{
  "num_hidden_layers": 13,
  "n_empty_slots": 6,
  "beta2": 0.95,
  "max_steps": 5699
}
Below are experts of layer 7 (counted from 0) of a mixture-of-experts language model. Rows are named router (the router's row for the expert), gate (a neuron's input weights, with its number), up (a neuron's input weights, with its number), down (a neuron's output weights, with its number) and show model dimensions 64-127. Each number is 500 + 40 x the weight over its row's rms, rounded and kept within 0 to 999. Numbers have three digits each.
Before each expert's rows: a language model's description of what the expert responds to. This comes from a sample of Wikipedia text that the model never trained on.

# expert 31
It responds to: Name syllables, there are. Capitalized syllables starting names (Con, Le, Mon, San, La) or mid-word pieces (Strath'con'a, Chryse'ob'acterium), plus are after There.
router:510609510560599491529514516457527535391572423490428472479496419463436471512527520497469534521512538518490485566467487484498478481489478540468567460454474401476489572548372498508531471422470551
gate0:518491530443528520469530480385468497456494496534487550487495477529578518550502551457494577474571423524475538529525550523509490533531458505482486499452519519489588508475496498463465552446462518
up0:485478433516491469496476489515577538451373468504445518439474548438505524539452543559526519517495530541539472508474539488490487583481507581522509435493510513520459471541549473525447501505491452
down0:516493567454515499452488521483546571480478517526537496529446512513473394454455465482570440585549461480481474480570491491465553505470474498495444457520440501470451511526546496579549450466453460
gate1:445492481431503537503455549471550472483496484432481483527554504439498458520505405474484528519502489508498507489481516478471530443483468461502559466545478522517464531582538499473497435467469477
up1:487468544525515493462499473535430531471577467508537510516487478460525550496556501470536519475550459478493465496468518515540492537507536547411488430537555508540514523468535506539532507432504552
down1:514480512559472522464561525504505519534541538465455567493582461475517496458456544520577503449511550534389491499513466437539446526523464497459488509511539466416466475480491456537529587483452459
gate2:518447530537508457533452550503550508471560422491505471542456506527539514543585522549493541462481478531508568508542494479520493491549531436542526540411486505493558571457530466489452528472499494
up2:465585478507483486496455552473574464417426482517443502459454527467470452474465491502426524528427543575431559438529459548521556497553473486472434494412527551521511512496562506569484496484486539
down2:507486489499533514479453465536564488518527522514530483516474529499542595542543500504549510493573550524438475502560525456514460557515514487450455466484443481510507520560558474527554448512504530
gate3:504534510514479548598467488527459483526434568493477495525523464496560513540476449515492385454421476452474519510558427499456606505516602547491589450523467466475544433490518452492547435440495489
up3:480453532532548483461536447475469615538499519492465566448457587421428488547460495463492501475559530526481500502423516548457507450551425429486493540477422523434393495463473479464461527562562510
down3:539522500487481458458510545567457494485485507573432517518531473416536468469452536496473544443497591464488486494440532482493500522458429552506467460460575464534555542562552436462531517459627541
gate4:546565510534499539548493519533531496523549477525565498490459557459511509534518542526400531481456460449486488480495511467443520483473458611489462562473459437473535539575478489432523475448400503
up4:530515521480545504519444501518498531467560547558505431521486483502527486549473538436493483402483519523506502457507500504529422451550505466533542527522515489520486478507503466528427557486523513
down4:561509568511445493446512494520457528440414557497474518533416469546471471541479519491455586500471463484447556462476524474485554504513571478575507573479492502498510425458469505470495449533515424
gate5:523532479452430571539570439468521410508482583470462464543473500445453467518532495523471455551455493537476557430504463507593572534494554520488531543459441546482479483516494465474438464485561573
up5:512496548481446584444499430551483476511501488474469533491483469484460512558426548571579575521474510541566443431514492487583501492564490551484437498504547577516494556462552479522507533454542513
down5:426520440432441556532425564478489518451463552526465511479519392452474539503516495436539502543504567492473493493526555548538502503549463495528525530575435494525506512547454518443501482401480520

# expert 6
It responds to: Word-initial fragments, apostrophes. Word-start pieces without a following space (Sh, Mar, Car, El, and in android), plus possessive apostrophes like Women's, and in-word "and".
router:530423600382433487522508505478439550519478545476536468467529458463494458457529509452475508538533368532471471498485469491544398489506464536481577466494488484515478581522540404534514457597476521
gate0:480547520457492471535548456485493523477517487481571432543473532459546507472554439499571510507469439525561529476524453500480502429472524557472399447503454507477491517424496558468571532539463578
up0:546460449493493507421493538543610503544467522540520489529507458472573484478463555503470466550478511513553480514494518514521456494472387576480498472482487484512504539490527468506491466461506522
down0:484564449432508505485468561464482529471500527486469425519514522499437521459484456523458415539513430546477486502519563537507525546532413522485484438412551604535460457507507472567526482447535442
gate1:492621543522465522523448461440492537525495520485542445471494419474459461484503515489446427498470550529489451503568501491574509442557541492457498514531533418565549506512473513467455500489498523
up1:455447464540631500540517486470505564497486447484504511471575581561504526472431555496459491512517489505525504514477534569448495505475486493452493439545501502434554487489509465508465487475443483
down1:568520485545487462416485452499524419420501469479492507515470508497498557490525429589412522517484482448471508469536514483509453510489425542468495485527494479474534520474491531520474469508495445
gate2:476475500526437520453489547514545564456481466479536463533440467546485453495482518457501428485577537492471425520566509537523498440489447511537571544428505459441497434434494516514455505454548532
up2:572478497600454533448537541526554459434457511520469520517488503438498557468552497539416432478512518518517543522444424467475524569490496468460544472494485501522524438468513523494487541549498454
down2:534513515577513516494534534552425486477589547510466478504501495549530539495564467554526518515552482501490480503502472484501407504566496503451467504550582503537438390462450456547607511464533534
gate3:516524481473474457519567486528465486499508572554477528435499534525512402486481471510506525456562535451445486576486465415458522530580432541522506385457522484518434550532573478500516486513482522
up3:533519467592506507465495555450536492504565538446517438464576419491541511508487507513494460496522476512548485553518540538547472467508514464573457535553464492492541500451503556538480495483505505
down3:558511494570486508487520414485494441484548535505565526492519546459413528503496458443569418550499479529519491480465532452555466462468504584504483490486476477560573528455548442524411450469506506
gate4:522494476538470471459524457508541458463539487482430402472489526474515424488569488509521449492541498513531410505484475491525434532472469492506491471486467415572501538481556489542485531462499492
up4:519491528456568485511439469562508507510542478458521480530512516464460546500451551532522473573454470441531527486545523468555461527485561515531443548525554474495482461490525481477504471426407539
down4:418535574564496544467504572488484539482606467521537486514540497410535496538562488490469508614512426488433603490537417494569573535529520492550499577536530420542519491467510475466491523410387588
gate5:492519541531470384445458495534567530512477506489455417461504515440445482562597536486410526501494503530439519543486388456495482550517493515510540490565481421588531537537511496509459508470543550
up5:481391455548497437538507523504430563478566540386488491562484512506513456477565519568504430518444465460521419418456538519489484499558481494510551454549469456479512483531424509541429541467503534
down5:500459537508543508565523468458504474531572481460496477491562496510452491417468490544489531549420478466473451493504507510509441550504509447534486457605444495550533443527524525439437585523493527

# expert 32
It responds to: Capitalized word-initial pieces. Word-initial pieces, often capitalized or re-, that begin longer words or names, such as requ, Leg, Re, Register, returned.
router:516443380538502495525519511468472455487579547490536491466591516473447492497536531600492504512516517519480495482479485497519459481525488523471578472484512494384492464380615522537519517477479527
gate0:546542528444447468490457505533444538459530486557507535452463515475521493523567523403515491515549504551473571546570524550496486487532517527516487491468481462486479488548568517520566524500514445
up0:502441451502492580551491412512525528528483558557454524509469468462516549514465503579513549601549515461516534481478492463472521524528547557513469475514464515497456531500431538468564493461506528
down0:428423473546477540483500462476475455505462418542562468490474499529468521475553479504465505418467556447461482483552507563575449511494448545508494478537403512498494505502563523520543537558501507
gate1:506506554554455481569517581490490528474553544525458475455455485471487520484466438516422442489532530474474479497463521527460586603501497518491604523573502456440508468555524545422528469464529574
up1:569489545559538504543481498449490420542490586487463497469454523521491478485540485568447405456541517448465581535489591449515479552457421479553547527488487509480539425459455465545459490478508550
down1:480486560474456486545559492520542489557506479478504435507461500541496476511540547541541474466518573512526435512504580504461470526388496544516451515567517507440542481449430533465504481499562460
gate2:515512457466497499577543460534454468583414506535397533506438551471510514531509537468449526523526477544493519482540397577498482467487477500426466489519548500473461495503548550515485498562501529
up2:534519552560497567481434460470576466439507477544592563455553467511431433501520520473502468482461447496561472460492502485449498469527510520561451486464497473487503484503441542512468462513499540
down2:448523463503535546481432586488503504488532506488571466470525470359482447548394545477526478526511479512493495483468551504401414469526525526501574454510479544493557475489533540481484467452442541
gate3:507443538505536530531493529515476482539485494545439532560474471541423578453539452499505498492477539515475485496437498465539527544463514482498564440492475516494556406477573514457543558496592508
up3:464547490492494493487484445469444469486459517557522446515570506393523532465536520520470491544517491483521526600500506538501455476517517539490417518492440509554497436536485461509515532437437506
down3:487493514540454461487503502473548441499472522492518578553452524438492515425455451536471479531548515408506492547493522479531496460472489451492503532451515527512498481492527540515468523545467492
gate4:507516518502481537540458573509513540533532446410474522456507496505530526432527482550498497526492526597507537569475431493510506514445425422481400532495384511492539534532471532547547530469505445
up4:524439487518442494556502540573522480494602521451482505502476535510517478537500489443483501549507477501515507419530544546526541534507530546531494535419445409508517554528378522436502439530498462
down4:539490523526469457474569506462515499433536451527466479446519529494515521461483451501481537457462528476518505520478510509581536429469527515510564490474518481510428588496527477610499526517519541
gate5:498471539500456485483432372504556556422512466526491512533564460581463477534449482446408464462560440509449503497530536488547475508555447541470470441534570484476535509510453530465470483453549552
up5:476532562563530503475510502539497478461533508510530546526459514516486467447510476559648467520462446509495481510517489461507462607420510508430492454515566483516485557556493542500455489480419489
down5:531485454465526542540527473505474515487487524506491485508476470514518482533527478549399548410540482498544441490471479544497512429559473536560501519509491497527436543470464569531439454381528493

# expert 37
It responds to: Sentence openers, connectives. Discourse connectives and sentence openers such as In, However, While, also, together with, and opening brackets before taxonomic authorities.
router:513444400630405471529515509470527384445627470483558465475453552487501491487525526529485529510521563522469485533490491617500502467520485515491473484475471488499469442522373518447515465452477516
gate0:399509476550440440434412574469431522454455447499483517488525512542482530520487470571466539548463575565490457450479473493447462544502536481525435474528471481505460480515510433548503464498524486
up0:593558527522475585503515511507490472523498561526487540456488539547448507439518451516445563541555449533488462545525447554526465515467505450489527521451536551518509573493568463489526525497473530
down0:442513490493460492486502501457517515501516477485510489461538466433482498461522441577453419547491495451494479509550486494563441420512483562521537494540491509498527531521556537533564557485485488
gate1:461494519518591491628506511505455489478472471518581437547492554495495478421588501511563495513469547484491569499493503557503527426506571478490456512516479511505491459527585546453450492447526436
up1:508480510482529523498490466488551485469574509466454430514469494518476451467543464461564452496458502464435499501525502417546431500511508396443528503468498529525463546530487489548505446541446536
down1:507553555539545508498484543497469515532456509439576516495472525580434424432464485507555457510540523503463555450524483477468516492522520531448456504439599467513443513511487391540534525452467519
gate2:505510522498464552503515495595479442522552545470538470483509468430510491518501498503481507426505492564473531515526488422483525581530484520478465522502425486510486586494495541512511455494564513
up2:541520490490547465391500529491541518453519509489450491498514513425495399505544484493485493509463448513489434530509547591545546480593461520523496529429397508539436397524487460496548461452505472
down2:542534422454482458481485447461523448537511559545502505540497493493473452458551498441446488474395554492468511551549503467467442478486489515516446462546543511494517563513445509468488537474518490
gate3:479481499535483529567537524494490471469463464456540453500454535542555501432525471554522525486484515537498435453443449533423488470537452520438525503450443524475527513558534529467546546520443525
up3:448487510454568480533542513486448427459512472464498534495420491445505550552454510459465550456516420509589509452419462491522575524489539478546521497415421484473518500531508494488528490483471525
down3:545545470530506566452416427501481477473533490539458450488524437434521518429487543507563490533478485522461594508575504544543550479462496552389521461506528535517528557549563485552463470466479485
gate4:531541499581565490532460499533471402531514570536566431471521529509478481472499501507556520526494533472532519493480512482516507511400472448454515486529540515455528470551507489377534444509463508
up4:406503478485486493479486547521520450515506468515522475484517410560501567519441443471449472498538550518514537482527498527526501496442531495465508543512615564435503540522494521426558519501491482
down4:509560485492480447554514478462500467521460495525483444487470514456579461546538595486461500489494506528461525504480520535490508535496490483470582425546470409501453484491459394465486433545564449
gate5:479428529524492543531467562584471457419502483486512574405561452490509536535520500507537458501527506470503555543546480553524504460510495495572490481510474489553542456468531516567475441503445481
up5:558563542531453480492461522494526550442553491521508459426545508497509505459548466533495465427475498423490476492527465415488419500534474509495510507466501476446465459519482506582538459493441472
down5:517536580439450491402495481501480547455464511498506444490487488508525524473527493567566440559498519532450446490487533467463540504507485495477477530494545513481539511525472476532491517535454529

# expert 18
It responds to: Nouns after articles. Common nouns and gerunds after the or a, especially use, number, being, using, band, track, device, plus and and commas.
router:523523421432439474529527520462473391500457489462446475478566598470457461456534527613480533518548435511466493503478470435530600467480487510468539468471487504578465485440554467462518523498461593
gate0:457507437446506546473540493581537507531453480521506442489469477525485506518512437537462467523578476485466483510518522488526496427560529479537522479473473448498491498464515509516474543489507509
up0:437473427497541508541546543523484491489483541468521465473518487505474455495496458454501492491460484478552506524494598481508485590542523431493529509466549477526505523514478449491521526449567508
down0:531511484508528545462440554523515447498509491550470446503514472462512475500484531530519482495531464499525536516474520458462448507555444486489561492523515511576522486438535484519414529493496492
gate1:600461514479572470525486535451475429500470504423429500533528469494560434561463520509513488485467509448563486528573441513555552447591499533489530507496485486485482467470528522539463524419496563
up1:520517495467520473542475454528495549523521505523537488493494512440532478571496500477533531506497538505529514487464515568475465443510480558510578436552503448453547552481462491471555508533449461
down1:492500570486475499568504553486483463539531439483480514556482506476517531558558531513463487540479523467494444534547495448454456506509494527460539481479532441541498486538468471482433508527518539
gate2:412522536502496502531449523571419503475405435493493478442467453465473512483511442466521510500547545538478538479511499555506473495607523500516472458488491526514500494472506510475509554472451476
up2:562530466456567493486522503465497463576554556532501455393504450480512508542534457447534532554414511495533494540546512532504464503469494469510478500575517485517527580514511553562482488485524460
down2:541485483532478527454571460454457515502508464512444433513607496498513558504452522465525564565548478540506522524463528537521429475438526557534492582473571525453532560529478488437462466482602499
gate3:531429556471587507540490537448499471500430600480439501471461455516506496446520472502460558499445489531457497434476450472595521595561475422498499469450505476563463449484510492548537481525450524
up3:543478533480592519469488558485457458456529497549383523477540443528454503466460497496513536578474522553553478525411481495512576478491466476495493381514432472530414517479519552481442488569524501
down3:447551436547514536429611584484422501500525484471473494476515521411528528468490471483515519569473543432491551444510505588484548489522518520457551548475527503551486531510505487418543538520445551
gate4:475541499463471429505441467458433534520498482506521470527497557463517444498538581536508511460545546540448456443530525468480458461537532551502543466458490493479521518484450562496437505485463462
up4:506564539482429513560574429489460538507510510575502452478436561442531450513463506502465498474570540486532475470478482587511467541492514548550399527477508449564551538521488501434531490503511419
down4:439449495460509464493524523542467499525474437470530527488514530439586560498527455462541459511519443465526526485497457432533481438519445606483502466516447498523476534471518515509501507522465481
gate5:521516504480498484526459518617534527537463495563501461505508454465471465558519507501463496467486406494512508580523480542521582442566534504467519476550534520527472535454535488502508547458449583
up5:494492475529474450549411527537574454475492505511589510475498562454500571450488464517499546432490521519520534428508502529447429526515575451414558553554506467481410496425475464489474527499476553
down5:452487493459486519526463572559468456472516457504486489531562468523485613460489522519510445527492573517482431449508476496458468534445478468442543523555471509457510518439521479519575512393500450